Weights of a small mixture-of-experts language model, trained from scratch on English Wikipedia.
Size: 13 layers, width 320, vocabulary 16384, 47M parameters.
Training: a variant of Muon for the experts, 258M tokens, 3939 steps.
Below are experts of layer 10 (counted from 0) of a mixture-of-experts language model. Rows are named router (the router's row for the expert), up (a neuron's input weights, with its number) and show model dimensions 240-319. Each number is 500 + 25 x the weight over its row's rms, rounded and kept within 0 to 999. Numbers have three digits each.
Before each expert's rows: "gets" lists some tokens that make up at least twice as much of what it gets as of all text; "mostly gets" lists some tokens that are sent to it at least half of the time. This comes from a sample of Wikipedia text that the model never trained on. Tokens count by the router's weight.

# expert 31
gets: " |", " and", ";", " but", ");", " &"
mostly gets: ";", " and", "|---|---|---|---|---|", " but", ");", "|---|---|---|---|"
router:516506435500477480518513566475508537514446515489513527487522484533514483488500538479517557543488478507500513464510485462527484468504475481523504487493537505498507522523492527482526522508523492474517521515489488472455507473519525465550494499
up0:488534504508484525494487473513473508497483492519485515487523479545530516492493506570523473460500506514467500462409492504507553483524536490505516464479512474485532531468511512499484506487506514506493509499499527523497518525456468509517445481
up1:499501467500492513490509492504499523485535488507510502506468520480483525534496466545486486451525499501504526482522485483500489478519533497486519513445506495514503474503479513496502469512557531470448540498512488528520550470509528491549477542
up2:454536465475516468506498455496490513547540517468528480538502499534475511471456495540522558490517485490488502528454497530522489494526493450530509497486485499491479457472540486485463498517506532476478499537447449467508538487511477498499515477
up3:572511518462464521513513527488518495463509515476492483510488509511515471509509469474495480450525519491489512458471534469507503519493488455488449505490444491465468433561458514499548519499500462524517502485501518479474504465462484491509456516
up4:469491536499482514507504495495511484494526521473504500524449516463478498518489514460497496503545523480471515536492542477539510475536494493495524494539448508518498482521496520473448505506503505550523471513533463511509511488467517482456526514
up5:487486493536519520492513477465530488480503540490484496499499520526518524486557495522456460498481478482511534491500497474527481513538506542535466561475497417457462438517491519491458506491505519488482515497485484486477480486481489482491516509
up6:531453482451483513513541483542531490496465482527452462503490515484500506495534511536507466498476516509488462498472547490503485546456494503512548485475475530503465502511468511481494488485475471462492514521491510500479519483536516515535469511
up7:526488506522456512494487461500520500497489483514539502524508489497507498471532520432515516519495490470582508496479496495564468462531515475526493544531519467521496478495508499452444503508510488488512475515492500460509540487479504528534534471
up8:524481457481474506495496484490506523500508514496490482500529508511521474472517533489505494556479521501518513494485465500489510488487496485476490483470466515489508503501484480503515503491512498577562503495512482490525486513484482522500568492
up9:484472524518501481497544531483499491508489511508460524511532476499550469532504481521501439425482497511466535519462513479488498518509514498529486507521550498497538495503462469522474503462495489491481460493502491501516478516527459479464437480
up10:498541464537461520535443545447489514469497482481481469463558504487470496485506483508495527503502511455505492478511476509524529524475512511568471561471476520512515467478500490523538502530519494485503497518492492511537513511477534461508529502
up11:488497500506497524467522544432512535475455427487471518519571485503513524519464480476481510494544492517548477446485516496509532495506484444536451507518506489529477537495486474527468501467478501515476449512518507546511487478527499529521474515
up12:513514495478496498475553508483507491515539489485497534481503524522489530518522442499490491490476544467531463497442492512470504535480491542515496499512464498484550516467507499506518492507535546509502495511529571502507461493504499500544462506
up13:567510496484494486496511477463483514567480507514521504519451493506468469492480461490481539498509484518521470493528508520508477497483516510487465491471519523467473520543485502483535489527488518468523482522488480458466492441518461443457523512
up14:495490508459497490485466491495481522486514452484482470482471487456476533502484496553516489504511500501454485505510444490495512555474488518502459523540454471507464498536472490461543544484488483489458502488552535448494458464466497463543523522
up15:493546500566526472483510484474487481508516518506528458452483501469489528498528504478447524469486471518540502489555476523510487458510511522519495487536476466492485520486541533473517502504550465500547474515494516499499466472511469474525515472
up16:483442500560483492456531517513490529530545533474504519475489519521513510543496495459483516505516512506487533505517484501458473532524497518513497486497513473526492489504497476515495497490530482471524486502490501474537502498543498489520474497
up17:518466497537443491513556558517491488475502514507504494525528496447494467500503526520494491500498481485499433511518468520445490497488493442531511494482471476505501474518472485490528515484493479499439478511503478505495494476500537526526476525
up18:502488453501526500468522517446472482506498502452470481468497512526488494506495475491531468553522480491506508531525512549514532519500480502470509480501455486502531501485509534502480524481507527461474481510461454487497493548510439478455479497
up19:508478530480508504493548524528527513509472540483545497516540542473474526522517464527514469485464500515472476520509487499496523508514461479534512457509520512532493476499493489489508504472542553519525495515465483496520491470533475484462452507
up20:472481510497495464491550508460535482519469529485495517524486498507462474507518491515516549489485502487505482472502537518523525468522522500457494478468484482468538502538462504475520488495506540472487538546454506533478456484499493513502460526
up21:546491549482527505515476495502522502495531488494506470462515484495542506528508502530492527507473475509456546478510495485453471499480486487502509471476538480487523476513464487476522447466536478495482504510505522487525510504482531476511473473
up22:473498516513473491505492504492495446464473514466569511489527476527540508471534524492513522496459543486531497532487481506553500522501460512555503535498503494490472482522455481496467481516483513531509525538486538491526516540443454505491495502
up23:528489567457534496541521459537510505521511496472465484556504471481489502488550520500511484455514543502548504539471523486523480511478487467493450500485467490483487473476514500526532536473484474525483520493490517494530504517492451427526485516
up24:518485491520475471476528514470526493485522488494505507463511502475466520543534534483483471477478515497484572488489487516509514486479457531462539529549492489502479500522477502497506448479535476493511538488491534492505489520497511445488479517
up25:517514499528498470524497494524452486469485546515509491567534497497524457496474516555521487475508512466463507535443489503507518475490543501515469469479458488479491526490500515507478490483538497481498515529588513470482521517479478493489469487
up26:497512469519480487535489552513512457477472484537523491502504478515465487508534518456542484523556511538493491498507478515479478475505497542521547481484540519535485468518490505458523533500511499482506508496534500506519512545517490431498446517
up27:513500447464504504513517494489490461483533521532509484495520507502493495514478488486464431464452491486491546474542512480497489517514531493526543460465473487537489519472534504517504521525474523461525445496484517502526491500495498476498467471
up28:518484482488471479480431511498479465480467517493489510525519522550516540482510523526506529553477520509515504503509494508467478469514457479479505507466540516542523486442484525513507513535500523477483520512520490474481529476478501509490497538
up29:534521479438483488505470463489514546479523497502466488489519514515481506533490489479502522466464534467526444488497489520462503512468480498484520520511500477484508494492520517484528550466527465476517490499475481464515518520492512479560482523
up30:505478539459505482488512482515510528504504523496539504528481500486531488493506545552497520489485478497477457497509544478503497482486536510498498457484463508497485520513509536529530510506496482501529507483474537511499505517471516531531519511
up31:502500495496466521476498531473497486480523523503490532499533487495449507506502523483518484511488504497494525554486502493474492482476498483467497518492476494511431459524459468497478518461545526503487470541507498533436497494492537492530473501
up32:439481473480466477514519511464502474492479492499507541495506497504517511435551506472506500523495508493499495545507438485519535536535511497466539489524487530488492517503498508494495514472458528509484548512461489493467470491506529490497531520
up33:482509510531503546504486509497543495492468558469510536527514527539504502481479478510464518476515518485493502540475452483537492474448497453523508471490562452525464516483458440501568482510530499503489485500511481481545537475509518481520518523
up34:473531496462483520520512498474532565506511523516481517544499489545519459502493480557485520448478471480519495477512458485429488508501519472556504475506502506486453481496494458504470512500525487469528510468479473503473557506493525470493488515
up35:474534500514492499498490508455493539539482478486523470513437503493480525495464500516495547514497518514496485458491509521444486478526528502546506555501465502552528513537503504528511517509522514459501452482507531554526517491465516533500443468
up36:477496471470494529501503538528473521480520477488545533514552516515478509468546471531483488575504521474499539473486518501452448494533522506526506490529492527462531466507510507498463502506511459530526491488505521525486476471484546479508508522
up37:472472491521482502486498536485534522505490494506520500509528475481478490508464506478465534470502566522461462478491448487497491493453465485518492523504540496531455449496477505520534472527522488495521504472509531472565538493515488518480512496
up38:518534490464496502495490516466487537466484463478513502475543483482492541492489484468506558520520480476503489516543513520541516446501532442502470505528498521467500532520534542550490494478494488524462521494530510475477460543492496471525501519
up39:521569501465502458542488519474516496493471516490461450500493488488536492544491438503534499489475487500478510511486509509486483465547470500460465497503479506529459516473487488469507473457480522513546442490530486457536514528485435469516500496
up40:481504471520473488506501497491493481521484541508434494469497489471526495508433483479500524492477538461477488534468462483490569521488491494504475464450520479563500501495499504480496440538545512477489501521519465461473525522478573455535504515
up41:508493438489521538503463473485449471531488526477513578468518559518460469460450510486475529502508530499512542513524530512488504547534473500479522476449492494493493514493481504502473519470535486487509481473532518481470526475498477495478531519
up42:538495461510471518526502516491503500505490487521463473554490506504499500491481515529479520505519470467527518507527484524532470500480524539547501469509493528511477496545499530496492488436478494513504522520531476488458511515510472479487474551
up43:486509525517495487509501508499536523479512475448515483513466478514513483547492511524482522449463547509535484464515488505465478500459516504488480470506516496502554521493461486465484514510478503509499481491521468473478467532477483494521527471
up44:483504550516500494498506478475501480509499465453502473510530524477510456504528502459513487549484485465504542460523488522500487507532482477483487501503514538499488483465505519530506510483531507508505501504492529471521550509487510499499485526
up45:534501519500514544464469539512535537474533524497495513499504501547496529505502510514489572482497483481509511523507495506498502473502524493525489487468533517482511508486482507487528486525491489484523485513492497439491475493511513502482478451
up46:478522482445511494490541507510474509460502523505499508462478552524500548467493499546494493499492513496485476451470516471471496497466482492458456461545521483541477517537489523457491526515545489531491542457516484553493517508517492513514454528
up47:485480487509485503480513503459481468503541524478496518522525499477507494512463473519565500525549514551501486520465495533496482504500483490529503497477497486537503487496462501524486528514496506499522476482521481480530421512506523499511495449
up48:497485515496511508525509504513551510529459495513506497443503528502489516485510512493473524487506498487480456521547507510526517492479545528534486519479487458496465518481496529478478500482524475529547535496501520499471495464514493478463508485
up49:484497521504511526521491479471531509482472491465498474501535465550528500490512524520475453489496514502483545519509538488531523498521520487476454495489529499504416505491482523506517474479489508528509515538479449505502490530501498498423432518
up50:527479534476502521505500497465497512447474512467500525501514509453506473507504484490458464515479507526483498553502523521526543495483530480485480490490492544503544490472462532509462526488461477482552501512539492535540511472460507525500494453
up51:513508497502434467507492484453499464500499513484450486544494500471517525524489472527509516513477477526514476508512488505514546446519515514513517485514483502489483491481475448461501501497502550444485514496507512471440531563509518477547490505
up52:514487518467484492507487471488488506479546482476478481562480492499498517505508439554516540511526524513513500476487526517496525501511477490503517498504470485496508473492515465530505466498477464524528549528519501490470454486507515452471511483
up53:488486523467483496509470465477526469518498482523490501501513441535566514541460502503497506407506557497540522504502480527493484486505504508477523480497497507478496541502489529498453472454481518526520511484482488478480520484508466522495472529

# expert 0
gets: " in", " on", " for", " by", " to", " with"
mostly gets: " during", " until", " During", " through", " before", " wrote"
router:450486494508493521503515491444518540500440478413479454487497448483518512485515468494518510557486502489529520481531487521520453537513470489508513478470497459466485517476465535510492514501509544509499496466498503498485523507443485519505502503
up0:487474443477470499525459476502489454542491461522507521455543509513534486484501550524556527464488495471506530469528466495506457517486496509464498496505479447516482488471487489492483551514478480533483500489488548515527489516478473461578515569
up1:469519543523537491489501514489480512451508509486471498480520490484484506479515489549486495491514511529510427498480442517473508484472481501505483530478514450515502493497479503484492493507505499448485488539490538498509543538482490493501474515
up2:506508486527477507508467510488483499493484535508502486444495487481485494525489525517513559486540514497504503493516496526473487487495459511469463496535503513469478516528515505475511445483451505523497462506494472489468480498526545543475486444
up3:498525488461484481525494502449491499494497533465483486484520503527454493522516509535513499517461498489477544550533504489453513497514477515524468545532504520511498494535499485507489497505505499497452516532481471491533505494471489513484504458
up4:492546494539490535507495504507503484477512485451500511521510512485512499500523480525445472494512490447543498508496552502526513465497602508527480473507517469518497505472488499521519533531495493519513495470516495486539560479483490497501526445
up5:544500492521472465516508524534521539465515489501495514497509497503466489504504522463532474500453507508504503521540504477495496486491466485492516506473523545491492491525497507519517486467533528475504466509512530505468530470508542454528547509
up6:486493521502514522481504511468489496510459480533525522471472495545476534488471509520462471521498512489531457506505585583492487550458520481490432524504515507494507486512505496494483486536494522497534497473521500495479476529497508497507507532
up7:470497499530493485522542551517493523513496493493467499474490494512508491493520507521485490470498461504525478457530492546508509486496505481497544526503502506481470451494510490539509520511528497483492495514517515509492493482462539467522472524
up8:508522487495527528472447486515472501474487496512483481481510527504489453464510526453555530557513474516443493519499499478506489533559499494496472498523546478456520511498501495474504506514481507539502488472481521476480508482476460456472524485
up9:493519507519454542521516522512504547485514477501501504484475477518553534507490510458473466497507516488518545490497514491508485511534516512529506469513482489464505504503490509539464533500534528492462418472514482465496481485473520479514459474
up10:512508477468511470498475459487481484441465505515525533535544489492452526481551468544510475510504480475469473516472495484516515475534483509493510517494459525505499510493518492462542517476503508491526492505526491521478501490502540463500531528
up11:500444501513519526481522458469507506474517515501478421506514503505479495477491476505475445537457491467516492481481499459563484538524515506488491499486523506530498506485449504482477510488531496555467525506487460464499479471464522509497482501
up12:474499510523485526523458493492498522516495534510510450518498507503475519511524469489513536520510507515507521498508509510520494446521496503507485485485512530513477522459490491489457486495551519503513493515466491508507493499496478469533464469
up13:513480509459461544497508484506484499496461490490520514569485536489479501452483488501498502529480510516541521480462534510463497465514477473495525480496518525478481534516500494516527524475517493460456515483473563475499508495513504509468453470
up14:484512491531496462514583528472495486523480492485555495496488485487475457563468470482448518465487568489543497489501508466503498525477533469525510450526514484510501458491518469527503478497496508529519522522502505512493486522479499520481504485
up15:466538471511496487528499550500508498482526486447522473478536484508450500493474512488518452507500513520509484478538511497529478512472514521465510464472515500490536496512504507502470477519511539510490465522519525477502509522499484516490483476
up16:493494504501538498474501500438511509505484481461521479525507471465531510519496479486487463522504513475501519486486515489492492539504519467515541491481529469483502499485512511493542544484535525547536469500525472497493535460472460474522532514
up17:486503492525497479483505520525480512529514481483478477498545503508476480486515471507504538487497517532526500517475478517479518538513508496488522548480510501489484510524537486528523538495520489483513453522535471518502465472477541472494459526
up18:479475504511562478508494535452509500524481471497464522471468494497499498453469493534505496486469501497466460483508464522503520469510494493505494530516522465522493526520552510497477510493492517505519476543511505465482512515526471512505469496
up19:507526474496491512502503577461512480497464507500514515497517476485492461516518556480456526499474524495479501472494554486512517492534503483518509519505512483504503445529468484512519462526506459526503469503561526473483493472470499528525497496
up20:483505509488495514480504455457492512554531527527482491503524482496510494510528482503509558526518520463509515505516510466499527531459448509462496524481497497495527497505532521504561467472491489493462500501497518529531474540501491503513513482
up21:506500478526509504502437451458503461487502494532501529474558534509534508521450472532506525489471487556482527487493472501530501488527504484475474480458499467483527517478494506520479482494487484493495541523535536497508507503474525505521475482
up22:489510526455474494516516506520480500467516526523491505512488530479502486487518487542525503512515521464540516519516486492524495463481475511460466481444493482494448529459507498534515514528533544467541527494490493486519525483485535497511507462
up23:534500495518491491515536548522499445481522498502493461490534493545504477448503482440496506483499478551472431504493499500494492526505507499582470520456469522509536505517491430495504531500523524534470467517496473524493487534508534481517515472
up24:509521509471508495486505493496489490518486476536474506486502487518524535587485474497499487536499514513474482534517521483524500474483512502493473447507492519512481452497504475489469507426487481527514529489534486479490460488550517482466543510
up25:507496478508494526483473515470520541511544531516517509536486474459496494520492488538504466522529494540515490477542459506503520462515500480475486479506481452511505482479512496490514536460524498504513524484520397519464458535540510488487499521
up26:514544491516495447487494547485510516492521473510525544485466524538508512472500510528547497476552528505464478417503457523499525482485476525532519513491487525559498456490529536539488512499461510487503503516448504510528503502489531484492511509
up27:439515497506515518554507477465493479504483497482530491510503505483484523495483536521485481505517470469496513493533478476485486507502521491506482485495533556508450489520491509515473494488500519513482542518551561463507483489468526517492525495
up28:509491549506491484501507535496492452545480512440520483512484511474461510481499526495489495489509514472513526525498523477530519519506520500540496499485515518503491503517560551469512476476481487475480516510493508483482505503495487483506483487
up29:535481477465537479489527571486497495499534494462498471506495517517473519477506504503487457500515485508512515471493456550511465507496473457522520515492511472505512500502493466495452527480487529484486503485537474548493485483508450496495516492
up30:451506510490515487538538514492513483461485488493524478519525486545469481456457547497483500531520520500462502486502507510485463485528534497526481529526523494492524496532495509524500509493527491516490450550510542444489516523452514490518487533
up31:546482448470515468483506554495505528519512505505480479522450481537512499494520489481527518506481520481523547480516508485531542477528481464517520468523498484566510513504477493487537480491491477487488529514503515504517476505497504553490503479
up32:472482475531514504528512513481500548532502529462468493489503483491539509497506477538497476503528521515511500478485487530489524478580502487577523498490527472467487524500471506505472512462479500482550479565534524512487493541512525518489488501
up33:525493549485550503482490468485514509495446541476508499540523530473526513446469508452465485529465491454528525494512521497480468494493524484486479513462519505481508546486501520510476474501498504489459527544472493486480512528486498506466457505
up34:512501505482493479479489539449499510485504484465526471496477492467490520506498474479485479468545545494510522502496520506543466549459509490473551487493528482555507514505482473476488465504477510487517511488480478501494510490461491567507526475
up35:509488465536513521501511494496508495497475510463504485490477494564511522476534499531500484475532489458566500515454498495480544506524486500456492446492460521493509548501473494534505463479511455524487461508494439486520463501505511471461527487
up36:498545482501498493515534546518507502479494490522492542469459438507510524503514499469486457509512496506484453502515517501518489470516518485460484501517480493458497535479474485486516528488499494527523459478519492460441514475491499469478504489
up37:515484498469509486517501504487482518516537489527462486485532491524511525482480496514473498524477492526454463540545508531454502532511467527463511531514467479491535465504488447497477492496531503488526477508513503528497505511494460505487494506
up38:502536489447483532498516483508504532457499457497466499535508492502456531495500486501501492494500525481491488473490510481524506436490541507492474448476505456486480467484455510478518529540545496501524509530514525503507506492516538501480548455
up39:474464536501487540488455510484491501503482477486493532500508470521514500506501529446490485473520527496460506523509549478469504432494462481483536534541497457526531523511484476495486479518457518499510514497526510472526507467478506524473487521
up40:491513512543541468507514502524537506521542523507495535521484481481547522513542491544507520489512452466506494511513468496522515473527513470489475464476514541468508462521489469489521476469483493539488506518525503460493478497482484511470515501
up41:492519483566475533519483487516501489500521508518491499456431480501535486485514467521533479539452493511463553489478482528487503517479503465486526499485496535467503506495490490453530513510489464483562512540460523492450529495478488509481525496
up42:471509522477498498562552507553512514503525453497481513506513479552525492459501520542531496541535451491489498461468484558485522526473498459478492518490505526478481506486499500471489477543505530541506515485513508544468514507503451497496480515
up43:526491472472485534491521485513510515451460492483514520510500501533459476501477454495492537496508460429503490513520488479439495449485505492505512505483466514518522509497502448481522463490543485482527485502477537527518569484468442496529506489
up44:501549506485500477501525524506509510524500460440499504481509484496512486499450488508505511477527499509472491498522513510527479525487486516512482519496509508477456499500486505470539542491497537548482459504519524495494488524484511527493500537
up45:481511460493479513537508518499493472570487472551525436495483467475517466438487519493513480525509500493500533551511467480542533499506467513543521474474494514489518522448504525498495504491490501480464486515480506490507462494475498474502512460
up46:550437496540462508528498471500515445550546507537483492515515517503495503469492554498502505465504482477470518468483502501538483490489482473493484478492462495539494509463453506516502466488514505528529507528490472474457518479478483449508478483
up47:504476474518461443539520502475487522471521521501479520446485522455489515485524513484500525486533477514469493488535539512512553539541508487550482515455523451442484484515537544457499460480527495489491504504536485518482503495448464536500513511
up48:537505519533454516516517479467500437518489490476539484507503504488501488471453491538470499487522485461490457480521477496496533525500521516504509531515515487508526491507538522496481458521489521512527524538507501497459519499504516494522467513
up49:489480514520473469505475547502466486471494474518543551509495436478485483518451469506549536521475527488495516523534489482478500499477458470522493514504530511483439540537525483505533511515495520487514488523493529473499496548494478480538474529
up50:555497490520524505514531517495492501527484463490500475490523483479544522467488490536442487472514463500500465474492501456529465507508513546534538501508455520514475487504469490542494487513531535485510575518490483483492531504491516515518507508
up51:498528513474475509516501494465503485498478497533490462466513497496521482487536510481473515465495489503475480467505444477454523488494518496508437571492469488473508509487466497521481465532497463530444522515496494527508492512528525472476479535
up52:471479474472489502536531498475477505491531510476530476514520498538533506509485492473451520513453505500513462520473496507467501533509536499532497494527498474482534489480503499549498531514508469532494446495451464457478479558454500496481492476
up53:491511501535511473535489512463525490500486462473486511464509507505462482511485529507536482552507512490512536511521454517487540474513446567529449525507507519485508458497489450463513510497506531469449513520500504467477523535519537501521475559

# expert 8
gets: " of", " in", " de", " New", " with", " United"
mostly gets: " de", " of", "°N", " among", " Country:", " New"
router:542512467516530475514511476526546487491513485505431531466469505484501489503469496502464532523515490541518506439542484527533511545511504508520541484487496511483497524515486521511489501474498554507548519469487487521479515482515516524491488526
up0:443518501479476501496551518429494491530530506516489500522485503512494484481481448522494530512547523516500493529479495494481497509513502492454514491478491508500545470509551498492486470503532482522520464495498520500451452520494477509515483490
up1:533464452510492480479542532513496495498504463474529489514538530542511488453487508464479499488540508454526478511529491459572544531470478490489487463468536494544498500489509522476506479446530523486511476488491523489512518509515523482469540505
up2:492524454470524451445540514471530438548558542451496539504502471513533493493476464498506494500524500469526515489540509487532515530490461481495474509458487481503502488490483520473467535496504459460538504470542494517475530485493490527476501511
up3:472527501500479519523544477488522486517521511492475473486520480490492506495451513535454490559498500533526530501479496523526506537490484482481469509436539472447494507467515490496482502495498498483504532511514523474495508506457511485536472518
up4:501449527492526496518501503495513504470453479509526486497524476481483460499500479504518520453498563458506492518540526522503495481472507477480496510476467419471494521508494491474515461494504503494528498491500485482482557476436426499509495483
up5:546532472517481511489514467466541485483531461512490525497487529483501467532520532551504489487505496485498494519491515524481472534504515497513489480498482541458500462510474484504474513496514513515471531508486513528525490506527500458473502507
up6:503540510563510507535491515475492482549486478475523493519472466497526498519466475529531489476498525525492476463511499525496530504532496455474494487473531502481496526496461475494466506496471516494515511515515506509431521461498501492479451536
up7:503461506455509556535533487509479459524511452511530504493491481487474490513522496521526498502517485521444479491483523515455480560504422478471461522496487534493432480528455506499529559505491513485503478577479539469522491470561533520527542486
up8:447534449439498492559522489516494497490496471476558487486489477503532482505505531518506484514457472468490489467501520504547521517537482517518485449482528468495477481497517503497490512478506476516528465503511508481502469487446482476521491482
up9:505496492526500488488532521508467476502504480487559494519526524489506496470486499514486529422489474475498483523498501489509462504481476500540519511450490506487499511498513517512499499478486507531492500536516513514460494499484513484489551503
up10:475530463485494468497508507510498494507543460490504486540499473493523488537507483528503496479544495500489513495540535476502499525455514462486521529492493457464476439487457539474442503525512551517499520509556498475510516501494531437510507404
up11:491503490573500449481504539519516523500505473482493480517516483441490478505516461514508511561496486504510483480519473499503490514522478500519534489467505480498475507476496531456491503470501508484521446554500481511467540537476442457510484491
up12:447572500527511470496492485473488535508499454512522489477518523481489530467482493544532479504502550517524457536504513463535525505518460447497479524530474535527471491508513502482494494521469539530482543481502478488520495481472484493514415512
up13:489508470509524526509521498509459505534486502462452507496484527518511492470480492491510476524506492532424485472534444547525495511467492511540470466494480492484496535498524505528517488458501558549481526484542470514498517524473503493472480517
up14:472497468504511564463475506510484528481517455488495496522502523481522504499510497531495493518550470465546441506548479500507505495506477493499480509519458520482482516494467511501511487475497472490494488503506459481483513429529575486512485470
up15:444508521572510504472481488465501515495520501529505503476490499553484497521495521503504487500510531446487495511521522504478505452508479513551503473557467471476500486524561517489465472488493449489492475486514459497509519544451527469498468499
up16:500507529518480547515508503458465540463538519527485483511448501559530462503523480515463525495501565494481475488486506493489494510529519517502491525471521493493479517504531489539503497495502547501515480484528520510477520511504540547521494487
up17:517478478482509478511520497511565498501495496496494513527519504502500512557485514521504501522511458535515492509473564529515498493493478482533529511468479491450476492486542572523519460508507531485538475515519472515548493449512503469522462513
up18:496505493481477502471501543510534469546493475532481487466453478465471483512523483542481487488518535454505537458504494565499530544526512467508509483482485522496542513511501500446503527485492536503472507517490525481477498475480498512486509506
up19:479539473500491484493498566498492487516501529482519532516533512474523517509513444500484508482435486523520490511513532535495526543528515474523518542499501495482509468507454540500501495508520498492482524494490475529515552463515487502516506509
up20:493494526489510442498508521503524530488490526512459494491458507486466474501520510490506482500506549473491501523534515512511493491482501515497461489482473500473486476501507480500467536523477476455537459475507436543506551509528518496519489531
up21:476545511507486475516519497489483520474491471493523448471512518514519512498490501484463487444476497452489522483457471509531496490492539489546509486491454497447513496500503512489461502477551516531459488528506509535468516494483527541487456566
up22:537486530465454455499542517493510489486489493487522488503489506471514502517476501514465555433507517503485521496509511486471474483517522517495503508493447515540504507467491540501471553474517529493491501488482553567595473502476480493509495528
up23:485561500463540513505501530467522535521503539478486530518510522511497515541513489527526523526475544482473521519537513468487551523487504513559478502455511539462478486500506492531500535437531498500482466470475520480491503543476490460471491524
up24:487514487497545504518524535457492495488498498474456550465520470526458493490508517538525533523500554466507560501497558490500498540531490495481534512521531498507518480525483526519505532458502492508495462534501502528502513463483534531506454543
up25:547503498516517485513535518494450494447543529508506499446499485459519508520471539520467534493522511493507461548529498483483478525463474510495513494472493485574528485512473474454513498535514492526495480471467515469502455544513496508524454458
up26:508530525489476518510499541499499508531497537498497525566481502470524473498468508560467517484514502522473506532531534513588493500501489508505476459460485480505507496455483512506488514496517537460500506552478476499490502474493498464511460481
up27:451529447486502476503488510475507503506495482515487525499456499533497502490508478485521521503510535509498521476517536514516518504480491500470505525507447470500538524531486509506476546447476520531499494525505518529503505528537510486483480503
up28:485459478506575484509522490530455523486524474499509508508513539509511526479500469490523447534507491454501538545554521540505534537512468474526511466524503510499510501527539495533473469505485516495468464505492490492455524469487526507482488491
up29:518516500489460466517498508475492554502532490477491514498515505516509487484457474523515469518501523510494505465556535491497512502503510479545537551464461502473554500525481501545477498541515498509490478479464483518535495536570495509475515466
up30:492482478484467498485521512444484506500557474527466440536451476532528481520514516517484517539478476508494456503503503492527509523470491539522500461490469492470460514526482544503540520466526489426497506513466475506515504497505519504524508501
up31:514540494483520506483487517524496494471477484486469439486510530467494499542548534514498530516523491473534471525540481485518514528492475459485491519566548498476523475535440487501486461507517494478504477488510494470542519433480510494578425475
up32:505507505517468513515562525468496492504488497528447498486505507467474492465455520495515424528502502507517474537525475483545508521490491500477531478502462455498500494509494536509517484491505539518515493514506502434456485534543440495490477513
up33:508478481532473479479500514498451476443458479491508517536529484495495499484491481518480513478495503445534480511495487535545523514512499459509499493482493432523505488502466522538446490486456502513483463470503513499539554529520527500459467460
up34:505469492518479521505516513534461519475508456463528485494483490506514501527544481486492489495525508542511503495526502520521443540467469506553470519436511472510503483510505478502477474462522536472462480557489465519506548523518514456514469514
up35:510539537515480495493492448489506508481504514510499491568503495491520512492484464519550540508523492516476515456495525488477532457499508467511478442470513500510454485550509476524532476489500520504521477495524493442474536495506538537511524454
up36:426505499524499513492480533532483485503475550510495527512488492522464497471519447535512511499470487500510473532517516519526497475517494483502470530482503509522488544509522481473513530521484448478504485468509480559505534523486478488463442584
up37:478532487495491469502508528472508543463503497437501540497517512525493540517517475458512506505478479555458546479488505512473502470494553500503489476487520463413491522497528490513486523469535515480523488509536492499512513522523539498505470474
up38:545509495511458479483507477487558483507519462479520504542463515515523518534527501507567485522489472483514485496498495513491542529505524453494491491511483506535451497531515489480539535492498551556463532433519512499489508495471467490460480488
up39:508520494557474526490445490463490520482508469492469444483433478461563495466486479437475524500506554526506486500484450524489530488466484497530516504497485494489520504459492492490467526478554480499476512501488535526492508539479512500485512479
up40:543481520490510501539484459474490498516500502485500504518495471513492484482480493526480523532484475517498516550543512470458487518493508508497501537453458523528494447500467542531531505491490511545478514520523497517486481501485488500505487539
up41:508531467504525468546487512520481529504488507472491503501465508556506494484488484523467441488534474496520493473485483534532504525508491525496477492486491476472464516475515475488495482468487486543512510462539490520461514482502515474483516481
up42:489511478455525487440474482487514537476513488508514518514499469519530485487473533518519525533469530426464458526495495487491525512475534475528499485530514483480498523486531479525511570487418511514513477495507527491494484491497490517507528477
up43:522515499479516516497527494465498455537444454500487483554503480477464488517514500481521482445515505517529520507526494457494483475559529513528488495520435494496477504453511491512480545467484514523523495522486523454509455531464477470477536485
up44:539518508513504481475515506492509503511462483497519509570466491531485472466471460469476539481485505466488516499495512530457509506496461518495498482467498507459495450471486530476508488450519507487515525523487504468509529464536505527509474474
up45:489435552529469551513508528498478555520501494491531488487496482529509538456520520465485522552496543495541482502493492501515472547509472501545500524421480496471528499536505486509509502484495572522498503488493512520530490494480474538522450491
up46:475502522484509501486477511493477485512483491522460534458514503533514494512500509557517491532538511482544470489480496542530499481515507526464480553515474495505497477472521465487495536492520502526499479496507487482526430511494553518483511514
up47:528450510491507448496507494515510541517491475462497462492452492488515523512521556462517473487494508467473491485514545502528523512502511503505517449479525499518468475446499519545478518487512496550442470503515503463518523501474472521523539460
up48:516497509504516500484498480526549524519530524493521513526475500526487513515506517472497537504532483497467469526513517475464536487505491492520444496505476455462507526520536503434498467486423518491560474489513480486517502538498523496488485467
up49:475522467531528475434511467544485513510501475458531448521523475517476475494511516485504544477522461516499478547498486523523499485463475475523483474497489492514499462508511531496506525469490542493514497485479495521514533539510527462514507501
up50:489512479542483476515482509494483509488482506509483481495504489499517461464496467519494516510496466476492467460541480515500480478536474492542535494488482483517524531487522518546466488507502512496501452544499502495531507487512511503489518527
up51:519507499499480498493484489508541468519462490558512486504493473525502467515488481545505535467441543477531502514522455516507511466494497489535492451499548487497473488509507503515526518469486498501463544485511490503506544504490521485506503475
up52:523583439471540523505495461531487504489483486514471521454451520483486539494469510546479530507496473468471487487494459531519515457522515512485468530508500506506487473444513496524510520497465557518521493501548557521484531498490479505504512473
up53:513467465477500533552496528511484478503473470450465462461463475514459470475489494513501494554516481456491477501509523501517467516494540515507491461518435510521502525522444475481457529473484518501473533528484530498484560542463498518524482498